config.toml
experts_per_token = 1
d_expert = 448
d_shared_expert = 0
normalize_top_k = false
balance_loss = 0.00209
init_std_router = 0.0149
beta2 = 0.99
grad_clip = 2.0
batch_tokens = [16384, 32768]
train_tokens = 325700000
steps = 13658
Below are experts of layer 3 (counted from 0) of a mixture-of-experts language model. Rows are named router (the router's row for the expert), up (a neuron's input weights, with its number), down (a neuron's output weights, with its number) and show model dimensions 96-191. Each number is 128 + 32 x the weight over its row's rms, rounded and kept within 0 to 255. Numbers have three digits each.
After each expert's rows: a language model's description of what the expert responds to. This comes from a sample of Wikipedia text that the model never trained on.

# expert 15
router:145135117131109155101129105136107124103162176084135087167095138106123171130169127098103175114123132122073150152134217146116163134075198080126154193147163117124124131161103106131112154142089168124172163162194196141181136181078123077100097118071099109147091131151149121133159112096109149177
up0:181118133125089122114136117127202144155100099141112131142136171101138148099124126123147172145114100142126176123139179105175183089167101134217164105123157159128125209136136129125126098154102077141127101098107109134091086102142064141120156153181095140147155083140099136174146146109107117162
down0:130070134152141112130069150135204110112169092110071142162143136144097105145146099072081130077145076135186098157119096144128107150102119139181125141121142098115131149077127072121132125147157135077159148106060134154111080093136149181132055179123132119149145166136142129128199069170103169076
up1:104090085103172080093085155101122063111179155150065167152154092125200056107136153133105146118098161111152125136118136135092163141129202164163152121068094144102122142114123131091125157153189130162138105162162147143137079131171133152121117115152060184117072128124117139130124078135124096086
down1:077126148178136088125099090156208095106089122136147165139141114142100135157043172113096166140172146103139083077132102170166105102087164179129110142113146114092143168081153102111101151178143156140117150100136199125121060177163102180178118157112148131116126109140136135143174093166107096139
up2:138119135202089163090164169155163130079152071142097133174085098132083113198197093114122122122167094073205160086166149111156092154129183090141113177135092087118141167181126134097135106168083131145127108132149158103105128129130143100127100126095091159100124158101119129090097088136183144166
down2:155082052089128126090146126141147109074130138121161169067094146169107218117090143130180102091147144137109125082205170131193117100156094154159124149113078160181147073144115128097130092126093181145125091124135140137114123146142083112123158151123176142175133141123131130071101078117110086149
What it handles: Mid-word pieces after a capital initial in names and acronyms, plus single digits in tables, such as ISAs, Swarovski, PKO.

# expert 0
router:124155142144160123104130107149102163183135152118120142154133160137135109121205144141090075124128116051103143094197130122146121103184133141149111048134158112133120098158107153148143144158096122148165077096066154127079081177143131135120136124129194158133117120149168126156119125160130122144
up0:118130100145150137172097198108088157147075162142118169109092104125099075157106123163177099123155081142160139164091153110060107156079132117198143048113151150132136097128124163111049128128174162071117079116197132095072104153124124142178109063192127128153155187085128125127142085156158101013
down0:112107093108135168133173090161126152122119199085141105114102105163155176166097129063146160115120144136150155149192090109132128133138092130144120105116145100156159106125168073147139067180162162147127154074099158125146114095184179126137119163209147100162126098138125074130115152103194162150
up1:141122077075135162156164102165136133145122048102083128120193156130133110156145177169146127185084134167134132166163050137063079086127135130107172137149158102084097127128150178116124152096091067109099132122083141053154171141150137114077174157105161081142138104087120130147080141112145136091
down1:107133122110167099153076108176137161107108138178108123102087119165132121122065114120121122181138133118107125118142144153123121100097136182072102119094115081128130139138126123155078138109135141127119095162133124151110180082149141142156127071102085123065124196122128116167135138099177150119
up2:108113117134137117113118138098101121132116066084152119183137080090152098068129111119114111154118127125114139144085154162145131148119078138172159142128112179145139136160126137161114106076165153147100128120137125176102171066114093124124148104103104139130054127112123112106108128133161131157
down2:084170141132143155117227173140125144200130085158113059105142165168159121130147164132173173054188140114148129122137098125132177154098054109093170080145102122154135122181095112095141117102094153120185123152115066167130092127121114116145123172089141136190127188164144081079091159116115095150
What it handles: Verbs and participles for life events and actions in biographies and plot summaries, such as died, born, married, killed, released.

# expert 7
router:206138155171132132167124169181140157176169102094131104179136128098153152120181140111105117136142142076103141141160166135108149152095095150147133152161149115140116120131138153167131157112087146089130145119107203114109099111145142143075085070162156153116106138101169098106136037162108121128
up0:141166196108136088119115132131148110168164083106090121130162092126116133136063070153094205093080148155112243139120131163128103159083163149136112146091126070043118154106120134121095170123064091127142082145096109118101096105137098146161165131101143131131153119114097103141106102112191112108
down0:094185179128150123080140158134139099093128058086170130105111081177144051115123182145118086180144124092196149109151152130183121121130197104118127118115139163115133154137124080117106133076127158090122119124190126078108103160128137182088093141085121128115165099108126097103100113128136083181
up1:149124112083171195178077107055083117111126201126023156124093147165116107161142111171145145103123100110147120144139111053134195127059151107109097120108069148119111114137154129132160152117111111086099174136072148059088140119144148067154071165108145142108157210184151097126128110149088173144
down1:162160112085110103089177076121123102182133084132108150149167159121160185084141121098161115142092128097111168081074148086192140120161139075106131115196083150123124160173146094193143131143157136113122112066087111118138080126111155163095058151194079125170133072040104134135128157120112096129
up2:148164075132152171143091134138136169138106089107187134069130139162098078128203090133092108091123125081104071073133116125119128149112141140113131117187139128191155094127145132076082149206111112095139082130111070159176127085119162143126145080181136099100178114118074144138143069118123081115
down2:098131152148110131124101115059152171180199136089131167170180115082122128118096154130129128140169133156133125100131149107145078114086121072167142125130179106118081111128135119116176158101199150175111150141205163123138142109076161084053123098148136135188100130157154109140153125124112130148
What it handles: Final pieces of personal surnames and place names in lists and tables, such as -ović, -zman, -field, -haven, Hutchinson.

# expert 13
router:124132097155117061154074140157091174129157120108091121168145170091099084117108079073136093136185130041125153128158112189182133150095083095124085070150103134089194128085089146127122121129136186167126165150123187125082099160137092142130114082089171151119093174153092158088148136111067192090
up0:151111111153095154097128157154117101070127105084176112037096098111098139042201143133100188131127171112096138085150135157082168118154157125096162134150117124110091113129153126064109145173112144144119134126098119124050108125152137111049124136105114134149154148127156074171172124125087140142
down0:160081161147121143113109138095119191131133108132114139185190172161126098159082091115175164096106114134162091104158125188178133068129151167119164051166134113122092163100143057101201114123142090124113151102060134157148142134150170150084122105123066162137143142076103110107121151133091080107
up1:144116091075134178139124133092106114184141122078103102118070125112126106091071168127139087145119088116103123106107154164124083114144096159177132124199091149082151158085078187179159081179097148080131123094172126086147136097097154134212114127159143173164106116127118048084210077096143163117
down1:093170160104144171046164146102103123112124139131207145106118205136122106087170157119125168082095146142141179081149122108152166111121155121116156076147086090164064145156174125135115094143142154133112119087104182121156114109135156061078148121101156131118116174187184156062106139187110148106
up2:107129121120105143091107138155192110112100099122128141082139177196132167135123128143119106132190166116115129144129097150110189091141088099186132086103154195099126178095080138117082047147172117188149136121176150180129162115104113148106142148087137136166163118122143173124109147137138196116
down2:140131106167125119141152118094113106168115051140165110137114077098124119133157112173125172084061142125139142086129178080097106070135158167116131120176028139125112099089204145099119130075119181108140119109132066143096070127114126143159110085161121119144105133186122095086150126176126095184
What it handles: Subject pronouns and other sentence-starting words after a period, usually before was or had, such as He, it, she, who, This.

# expert 14
router:157123151190132113105122160148109136112165202132053165146124138106173114148123145168129086115125184113146124099112086064122148104151138132147128143109178173100157135107102123110157107180085081109119100131122180179102125156163080118131138103119160105109081156108140195163100109210144150162
up0:119102110208140096110139168062172135130090105141170167179134134093181172211174133130167139088109132110129092133160133072127124141110158122111127096114185159139105084113068224116145131165114157115101185161124103111112097095140074096125142134119108119152142089149135145124112136129106161125
down0:069097189195101185058152126095159156052141096154129077163098088110085150162161168129119167085065099115100077048180153133193146088125044106102198090148148202119144113132082131122112137177111121126196120131140137082175112105114095163161115137116165080109160108178121103077130162111119140113
up1:133108132114162161111097112138028104169140136132158107217082162179137123121124151130074089054076109170091162105135082156114060079112176122136086156131115129132121106166148139135144164117151148158114149126125137122148100147168126157059127137141107126143111136129133114153155121165190139136
down1:125114108098135098080162119116168086114156133101144204143070145073122155161119115095057117151109144067143057091116150131108138162145105190108089124124095133121125131140113132160113158146117120115069184141146134106093125107126170147047145138095136081094182129076137152167152092140158169089
up2:128141133133136067154129094102202154111149120138117153152103149146152075132081082136121191131134147078131140099164099078189112125115118081154193087162107189082159148149108131117178184151094104144170117118120167072093095139082157108135197128108113112151114106122101156117097099069086109164
down2:191153157171136130158143126091168136128125133128166107105131104096143044123143126127187118105129087144133162132089077090149150152097145149162121157086156085080074116123097138138128150176079120104133122165141108175114152186147191134171172146133125148138174144165103132119141099113147121152
What it handles: Words in section headings (See also, Works cited, Other uses, Awards) and descriptive adjectives like related, common, associated, similar.

# expert 1
router:139144109173060054068113152171144100120172143140125063050142111127104136137165096150122154100158170127112177143183105152137099133131093168171090106178147119141105085111142115128120060155140119122099116156097108149091137123169054158132096110182147141173157149135117131127123087144024104123
up0:182147156114113128088077054094113087138170097131055102096077082119139173185124164131124194064136139153119152180060124106112147117133187062179071143137136047095154090105069076138123128118069145073120156133095133113154130127136087090074083119165159084145108115177118178112118176143061064167
down0:119149119120096108140138155064141133129167107072128194131124148162150150093125084150093089124175116106120123047149131149145153165128155133148101134142113116193156142127153083113159097118104122142078162107164108086156133087171087132146102165135071140111137108131104159119126111121162168150
up1:154151151078038095166120169088109194080142200125119107094163114145107104150066126084167178129093139181122116124139181124159077159128148093137113098146125172100182196153086096052123121131126158173166124180105056170100151119166111120123185168166144139123153141094134157071088149112108123171
down1:209132113153158108143145153111132139080058171156094156112167158161116137183128101078084162118089124170131143223144145106109103172122154143136105135074141109114195131140129133157109095095148159061086129171122166128083104102129206100135086157117140106159184177121085105161096080113160115091
up2:145121161119104111090182093155153178088126134137099128118101075190090164090116107132051128129139074118140112136123123129136107113146138134120145149210123128105107105097159095142143119136141188097110102120141064130125126089115132090127108116137174124133176148096116166072136134160147140072
down2:195136154145148124153136111102141158158150137135129149144103108123135111124109131108091157104087078166124193134082072146162099148178189212154202099143114148137113098128138112169077095198144161079139128086144146143141130131085121083091158138151161158111134149131135220107141134165142099147
What it handles: First word pieces or words right after an opening quote, bracket or comma, such as always, alien, right, United, born, aged.

# expert 9
router:153129128154049026148103170150131161097115151097116098142145099044151128068136112127147125079130050157137111141150185164121176112122106174169132157144150156120077120149111158108124171149124105119129106117151155135106150190144082175077111112152131174110127157113125102126102079157145088135
up0:111119096153145109135127118147128177155167131169142127130058166125125124120102105123171090113105095120062196094117056135063136167178094087149125131159140113166174086134160086153131134120139175114110092086124087213191169170135074125125043098071157150146125071153126082171122162095105113174
down0:114098178153057092194115077096177133112129182121160115166073114132129130160142127089170076156123116125065101147101126106069102089141084064201073113137133089113077059111115181166180122145155164143180175171114093140111150140097149145129076128102090198146114113104082187140126086111098109162
up1:130155163088102139190123176141123148143113142101064184149129029121133132148098180138098099141145170105165144104144066111102091192169116132151116096122136114112101136158163093081068156137087120179150085085065133108139161189114132163129081072160120124089116159109081128157087149215100133132
down1:128132210104097142158111106098123082072131208105186151106174077099080201107073093097163125173106152113101124138115105173117155122140150163102131173100174087095187136129151167119121138106076177134112115083152134091191133146136127133098102128161050135091059160171168130132141169146174147175
up2:170134133143133083171124196169162142072145101103162140120064105145111164092148139078147162123151142147177125141110073114162152099166116130109103101095183079146119164094057125121098070152093111093112106123140144114066172077155138113173170138133160163120128120175189092174114114115094176255
down2:168180162131131082149101129195195131135099174134167117134134113149092134130102162077088174088178107153120128154122140119118117067113193076161179112083151054206153125094110134138092127111145140140118098148131117097087154076132169074177223133129182153166073079208196076086105149161084147128
What it handles: Words for regions and government units in geography stubs and infoboxes, such as District, County, department, province, States.

# expert 8
router:108137155108117141087103184165141119159188127150104076119090102168103131084174132098126126093154122118117136133156163109137103110130080131123152076130137159184157131130149143105185154116130159103116104143100117143104143135099067137119129122104158118151144123136139165148088079132093175087
up0:123075106161167091142138156146141070147123115167178124113160127132107163107101104097094164160086122055095142134096093108137149103134098123076128100124142159147140151034122113130124121159064081123184100191141178152119120074107118076135071137241158120129168151119093142146166070090168138113
down0:078125114117236180172128187074121118140154172143106163136152105136117075126194108106138135107186087062116135084074117150159122121136169133132125127154073144221122117151122149085157111139086082155181130146124190114134078066118114144146081148156119127095134130089121157168071179090128110116
up1:147173100122124177116122106125153138134163106124162186050116120093141113156097155139116130177090107128124135163164141150138094145117185132080119102101141130143165136159143155122070117127129131159120134119123118173230170144140137102100140172215173123161147144076110151072128114170160104163
down1:077150112117170102090106147166155114156145164122106088119069109116148151152074139134107147151132118151159126128113168122110138145182206122137140145163086192138130027143137131108149118114067172118054131156095156173085098077093069114141144141134137144150143136109117162128122137115126148152
up2:161136115106143138172152071118105139082139133112118137075123143129115140139193031125123141085161179103173149076130099166150088105146137089166165111078141136100151137092183157103143085144136142091119125100104101088099124133071098098117144131138114122092088116087125107239183159134127074096
down2:075215110097115087111125104168075094135109105081121160098128135154165177091174110108178093130053131151112117123100156106091092143144108144137145137089108124068143171146123108110070099144094134135146122089141144182084111116153093064072163119106148145164125108146079115152113148092107133083
What it handles: Single digits and day numbers inside dates and table cells, such as March 02 or November 28, plus some name fragments.

# expert 6
router:119156116131130110128160112197077078119205112135132124143147137134129118125151141127063155129139181128215131136181155117106149117130117119205057135148150104099154148124103088145162141152100136064113183175091155126070132162157136144177133090146158104106126161183101172164086092178020170128
up0:100113081166057131125120096102147123152153115145078157141110136126133181152121055133124107138126142116148127123187104098160184068159122127189094152182119133142196123084053133111095144157078156122158124147102110172121165153088143165143143080095111139111086086127110184126153103088107089161
down0:162078129122129099155119167055157142114163119108122117130101149092154182148125096134173125140098150183171110116113164100150107072142087111214163130121160116109146103194107147144102153041131111157172106172117228073136053186115174139112098130120136184157121102145072140156142087113167158157
up1:083104181136149160125131119176157108118171156096105146085149120137127091149120101122122137198134084195097135114148142084166090136154127184153136163127135123186113130125145147140083112134053033149122092129146138128096106132202068072124137077145181102166153145063150110107135162129119168142
down1:181144105076125158163098134180166147179094103117148134137114160132085104115155138173115138134146191090095073159071120152126202167103144097067121162205106146085116117162134085169100127175151160099126094137165123169173128079092057082085123126143149215127152112208151107123093122171125105120
up2:198162154149098122112144055132099156117133170166187079130112131137078134083170156182096169093162161162156097103177087137187099125109090079174109089171116132146143105085115097077105092092130153157119094106167153125071088130095077125055081142175052158102143098117133087104147165134130143052
down2:171093108163145136088106089105148131098104210159087122101114065127176101117089172113134118144121062155126146096152114098152155141134094107132121110117148164144129106129167097132106186137123148148198128120137116085107117135102151151190133108153149148115135157185191163115118130106136134124
What it handles: Numeric pieces in stat tables and figures, such as 000, million, percent signs, coordinates, and cells like 478 or .920.

# expert 5
router:115149101105143115156123223089099117143166179140100144175128145128166135127084093069139125160178132165135146105112164139151172123073181117165192153191178145136110138136081132094130133103132144073133127123117094180123095122139066102141109128165122083106115179142101157104112114145024133178
up0:115152172170103087099179116087155177116120162087087121129094115102094132097132157167136116164074111127135099165128120126134111097165130098140099151077130135122118087184138122124177108147158104073058085139098117116132119084075110141174103094153171135125127131106159094169123119184080127146
down0:170127036133170147164122185132137158126172106193165169065101092180191171165147171184136181122122136142180125042151097078151161138178134107152103120130144086094161205135130114176067107137115128128146098068101116155146098118132146125088149145199110150122148135174062135128097113128100155144
up1:181148107170155116139129134156107117162138149152071141120126149112106129175221095142106082103161108105151107125086170176124156124153170141116092108084112174156106198139102149098110143134112101095136151202146179086133128083105123129114169133087123140148114122158100179063105122071124177140
down1:166115127088158144131142103127086117075159124144106118071165092176151172174145182155143157119124127091182161122154089121113183124165091169140095175157076146143163144131079172146139063122078110114150135100120091076116106121127120122124107147065159117100098147162099072145118110139116085090
up2:107070131087182108171151125049137150107116149125116100102129162116168099082053160129161138111111061134137107136127171132142157163158117161151074094126144081107084098188118144175078103156140094166104147127159116194115145161120125166116138161124096157098072174072093132091093114162134121113
down2:202146158131135167177171079089126135166090126172091160080170158097161160178142123119090099148130139157160098090127093143132105079133076185111137127097160117092104100060088096158157180127164107070131197127077125149155158102148096150100101129108127172161080131154135147147160160099147159089
What it handles: Common prepositions, mostly of, to, in, by, for, following nouns or verbs, as in influence of, return to, agreed to.

# expert 10
router:147093106152105151094125116205110155127153090114086132168128137143094100142100114132116084099135132074103112163161152134150152088156134135108165169145123131120136144127133121138128150118149067147147129144127120103108160151184102163150124103132141135074120147133154144141098105174146100126
up0:112119106095156191160145101159087055138169102141079105217134174051134099154097102145163138113123143094178099132098152103134122134072126098119099118095120152146137134148141125103149105179134125095142119081214120121106208138155189094111121138052133144151147161138114132121118118079101165115
down0:162119125126126116102096118081105090087054139108028163155168129141083113194114147142173131148149124124139127156103231124131128079125135185168108091081118153123160143182111135226120127125111154137069094150079108132155165090078094121112155106187143035098094132145066113120104101156108167101
up1:085189137131201142097178113066128163136179193151067106150142126085113084156126091105130113135120115134106125063119146135149108123083112139133163092122122099104155153097174125142117065192140121116178158142055143132095088174135115108136128179159166168148051154165153139129133087148193176156
down1:139167090131131129149121041170143142186103117120116152134154135155118142045077095079131060071046104155094092164168120125120112119141132118102129099160138159149116075133114161108152146127143101167200106101141091140170172108125175068108119109087107171137082153042107148153106107129126095166
up2:128173139137101084130035156130130102177100124130209100106150092139144162073124115095128119087123118089126139150144135160131174151089088153130159105080080199149161133153175224094118144156145163167205166072127102121149114108126089102110171122165139154195115146172062120096095131113127106160
down2:111123107175134132103119096155129062144138146169134109121081100113130171135149074162153112171093160150144091112141166093119153110124134166131142156116141104103157191103147135104166091164101106132051139122084080178166134112132163056120126101151144136125156120143111174135165179109154167158
What it handles: Function words opening noun phrases: the, a, and, that, numbers like two or three, plus relative that after a noun.

# expert 3
router:150180118098130146077171235147124110086111105138146082160143102145144125150159068096122112140105158125128107097135149118169120116082109111165113122184154112134076152187072132169174076120140153130139111153159181116123158154136136135171126123097157148166089157122104166099141115132035141109
up0:136119102161146159169100116110104117131078221085121128123119139116097115123124069128134110128172169107134165150187166157163163172153107134135187067135111098142200169094131155184134066114193092106124125132071074150085168127133150147089116093146144115195067147059067150121135177176078128120
down0:114134120101142075135103120196118123125128110135122133133114097105116098146108151127103067134109092144127112117202090066117137139115160130145122105100167155091131078129121142166152157150118136097150204125166177100129066113132112156155138153065155111083066173118119114145145229160125106160
up1:120152122043075156119098153142084112143139145131121097147208044111072138112166162189145126147086158101153101143062101139206138114140117131139102182151112135137086152113124157160134112123107069168115114138126118122134096218051093155169090160107183097115166135199121109124152118174179208151
down1:160110103125161145134083151120099132067103060150174102094150105132196133099147127110120138153109135166182139111111125128088168119092125104120145166086151128146111172112112131113200095104113104068133127124117147113155096197140189116059123113158094135157152085097204140152110115150134175076
up2:148100134113146118116158138152098180095111135164185154086106119128143146080124115150105130173118148156043091129170148114128085159131132173154160103105136104106184117114137128155153123162106173157094106108107139135126113143124124178092140097186122109180107117110080072133142088196109168146
down2:087096101131179190154115130117139141139090116101051152141124163115113125127105143125134155223060095076219162144049126122122142152155050129101105073149131153132096133164115075132169130097163104169148151087118121078076143140155085092118159193121175128129146157105138143130163147128182133121
What it handles: Periods, commas and other closing punctuation at the end of sentences, abbreviations and table cells, such as Retired., v., 2009.

# expert 2
router:141115098097167114077109191153115103151162116097177085092140159160095154149144121126174162093154118107175105178196111124127138140085176141126098118181134188141177102091109151120139121154129159092119167139138140182114151151138091170144079131153126121094144136093069165086100106189103154142
up0:115104142139182164154173198116122120110108125128093114085136175160123110183211102172147108140156175145104113146069128120119195131092150086127199175135160156095134140114061102091182154160150131183095166137080101117129162099163084153157093145136088081158144155111138169077090083123150139138
down0:136088153144075120090151123151130109131162102083127115152153115144110144156154175124141144160158141205129069114045127120181084171113170059061058142102148165106086065172098120124139115098101157187132128143109117120117107140158098186167093131152120099088184174193170129169130080173152160083
up1:101100125125159142080160133149157164098068168153171076142173109108169131143140087106134176093113172135095104107108117142106119112115100131146157123078170169128115100140123140179172077103067121131105134194126134080109098131079185097133133092184115073056073156128147143120134120138123192146
down1:138140082154120143194082021126137132109161115121163069153176174192158143134131190131181161090070114134137106117149099079067158090070113185156179142090111097131116139085195114117116118138114114133154138151152113136099132153114167166137204209108141168111114055126139170140112132106174153159
up2:106086137158127156168162169118132199106123091101120155153138139137154177115170101106080199130093149153075157194158153176115124117127093057160143095205120099113143147088090126157172102132175161065138057187110155124051161096153158158114119150147147082158127159215091162043131149102137132126
down2:116175182077134134138103107159136068142141176124116090128144186191127154150166108122108114150112127070132131135095122108112120093081143069108100117188134171140124115117101106095171098120143114150112081134188172171081064120174094120062107159179128103143168142144111094148136181117078118149
What it handles: Words in sports tables and headings, mainly football: position and country codes (MF, ENG, AZE), League, Cup, record, Career total.

# expert 4
router:176183137136148080111111164255093175102176085029122113114146147102135139119115123178131131103151130134185093141188100139139066092113116055114028143143123138133078107079115144125138139095111172113129113103116154116105119201181142150176061087153145104101137112092117150125124110145103151144
up0:155149089090098115117091079125080105112114176162124088139163158163158069150168166148160148057116120120144106101179134159119144114144108140124176093102077117169151084102183144137077188118178167140096203134133173113135153123105135178130195177130129104176133157152146115088097164164118069109
down0:136132174167111117103077131139158079175107141146165122127117140146104116137150148163090134149105136081107110107138183128138104130149109130171175157073148159130141085100182138143158133142130172103143094125131099126144141135166108131118152125063114105136118161111157187112057149106099152197
up1:124122114136114138151155133132075103147163140089122132182138103165048134113146192137066130162121112102091130157149109188141081088106080115174083099178166186114149105112134132123133164116164108043178127140095100095125104189155140167108134150125114105069196138068073085133162157165156145153
down1:165155124176089112098102139121134080105120102172081151151115137147154152132118160137077075160150144118123165155127154132175114183121131139130089091076158147123124071124143122132156192149152100174117145151163105118187146106144186200078093200110167111109155112168119169150099083109149183171
up2:188110083113136169110130057142159146151153138119144122164141098106138070085148133150117131124106178132133201099093136133072162149132148126146114132141112166110154094127089124210174104142140108147126058111132116167137056078161087080126100111133201055118180127168147161142101217156141117078
down2:045166107087103140132159096055196151139132055152167121099150126177173157103077122140144144082098124132146108098111092101151123084193092165163134141143136089166057134186182152195086169146093074113152127129118159153155071110132104152086163168102152154093146104093114174078146125126125109107
What it handles: Plural or institutional nouns after the, of or in, often heads of names: Sciences, Forces, troops, areas, basis, Income.

# expert 12
router:145163127112062141085133156155138167129119077135083103109137151039120104159129112109149099121160149129093138175181199109111145161158156151131153172119148150149144171166170161102182123175148115123118155154089154193180124134164131158132114131087102098148145109123141136166112119106065119151
up0:167026099093134110080155106086132146120145090176126157152158147132151183076099157145145082138122146128122179143102162172106116092116131166109118119138119117112096125090173143143125160132120180147107054153168096172151183140131092135164115122075098134154125138051115149095109095164170123208
down0:133107142087159102150132144154134056144192139076137105094126088174156126142108111152086111122113084124144109107188152118125169119096159168156095166124126095188206087085158150119064155137087200059122101092156071137117175104134126128113195168116101090198057149120143146150104079111171140127
up1:164170094094085110116143124059115153086095120154157064076076185106099136139114154186103146134087131111153100139063100132114039103110168058165173109137109153156109084127102157098158116117158142170188064140156187114123146143134145118156128145071099100130137156117115052052119150137163153160
down1:121124155084111176145142161132106116098111150095165188178133077083134139123124139080103126112184117135124192148167085139116191175145177148094146208107115107080193122112120005175182156100131155128145130143120146130079124122152129099141140133122143122109114124164128159197101161124140112119
up2:093123088135147118079092148138154094085146134147138146105093210130100105130189124103113197120109156082140098179131135127151126113090135081141177115120120088120160113124094120076186147125147143177075111093149128193136168090099150103149078078044134164074138138095107116154122098067175135116
down2:116134157073121133171153112114160177082157121154161084113132163110109129133162131132124132154118073186092112026135163094069183124152142168173164175153139170124114183137106093171089134125158142107177122170152108163137183169136110163093152145127112149134158138110149098150117028136182095085
What it handles: Linking and auxiliary verbs after a subject (was, is, had, were, would have) and the line-ending pipe closing table rows.

# expert 11
router:107108095108160147142166167167082162136111133147105106174082104136164123137165140160165106135122148118104174156148131152170195090124181158131122129147142187188076102158082174098106104101110114154137139152121136154146156110165126157101131101099187104168121112128137119129110106149072191202
up0:151074124115112178130084141170132131144151111102093142126136072095157108159137139171110128140101133129115126128142111096125078098170155183117117124099116155158151127125154147132102151071175185052133108120185148140181132160136154143164137169191143155086087193114167096106128103133080093168
down0:144092167115171108123100116144126151135144151105117108196116131086119102142132175133146142145133125127076117149111163106099185141118180067119203124116127061112178165106177082135151104143165125135136132118115114093147165086061127078082117099109113098139100179049090139099142137097192006121
up1:145087139149134132145125121113104097157132095104095089087171147173168162161100122112154184070121099123122127184108105144125183107078013114057134117113096176124160105155116165141080136112082106148109125092116098110123114110125082120167143142097157167040138123128188084170131123099102105193
down1:112116118099172109125121158098093069173132124124160110084102025151112142125134108187109103109147065148115108187138131120131138150077109136149121080169103112166090116113123112115128133074142171136162143127140170108113131137143136108140112091113148117135106142141137200131111119109110173222
up2:145102167126099117141090088176094178103114158089126083150150050100174149143129151085120149056045092135194128089121127084138164138101174154082190090098087085150100064092132136115161184094121138130130108152091198160183081161139174077139098085164076165142144099100069163169163125137114088109
down2:143114130170218133126112188128151157135205127173191117164091093098168146084125106138066157167076158127129100111168141086194127151129085114187127134128067072160116120191141138114130128118093144152103127052102086111123172103150129067071185145140135087106120096132128107126178121115102120108
What it handles: Pipe characters dividing cells in wiki tables and lists, plus heading equals signs, dashes and semicolons, such as Candidate | Votes.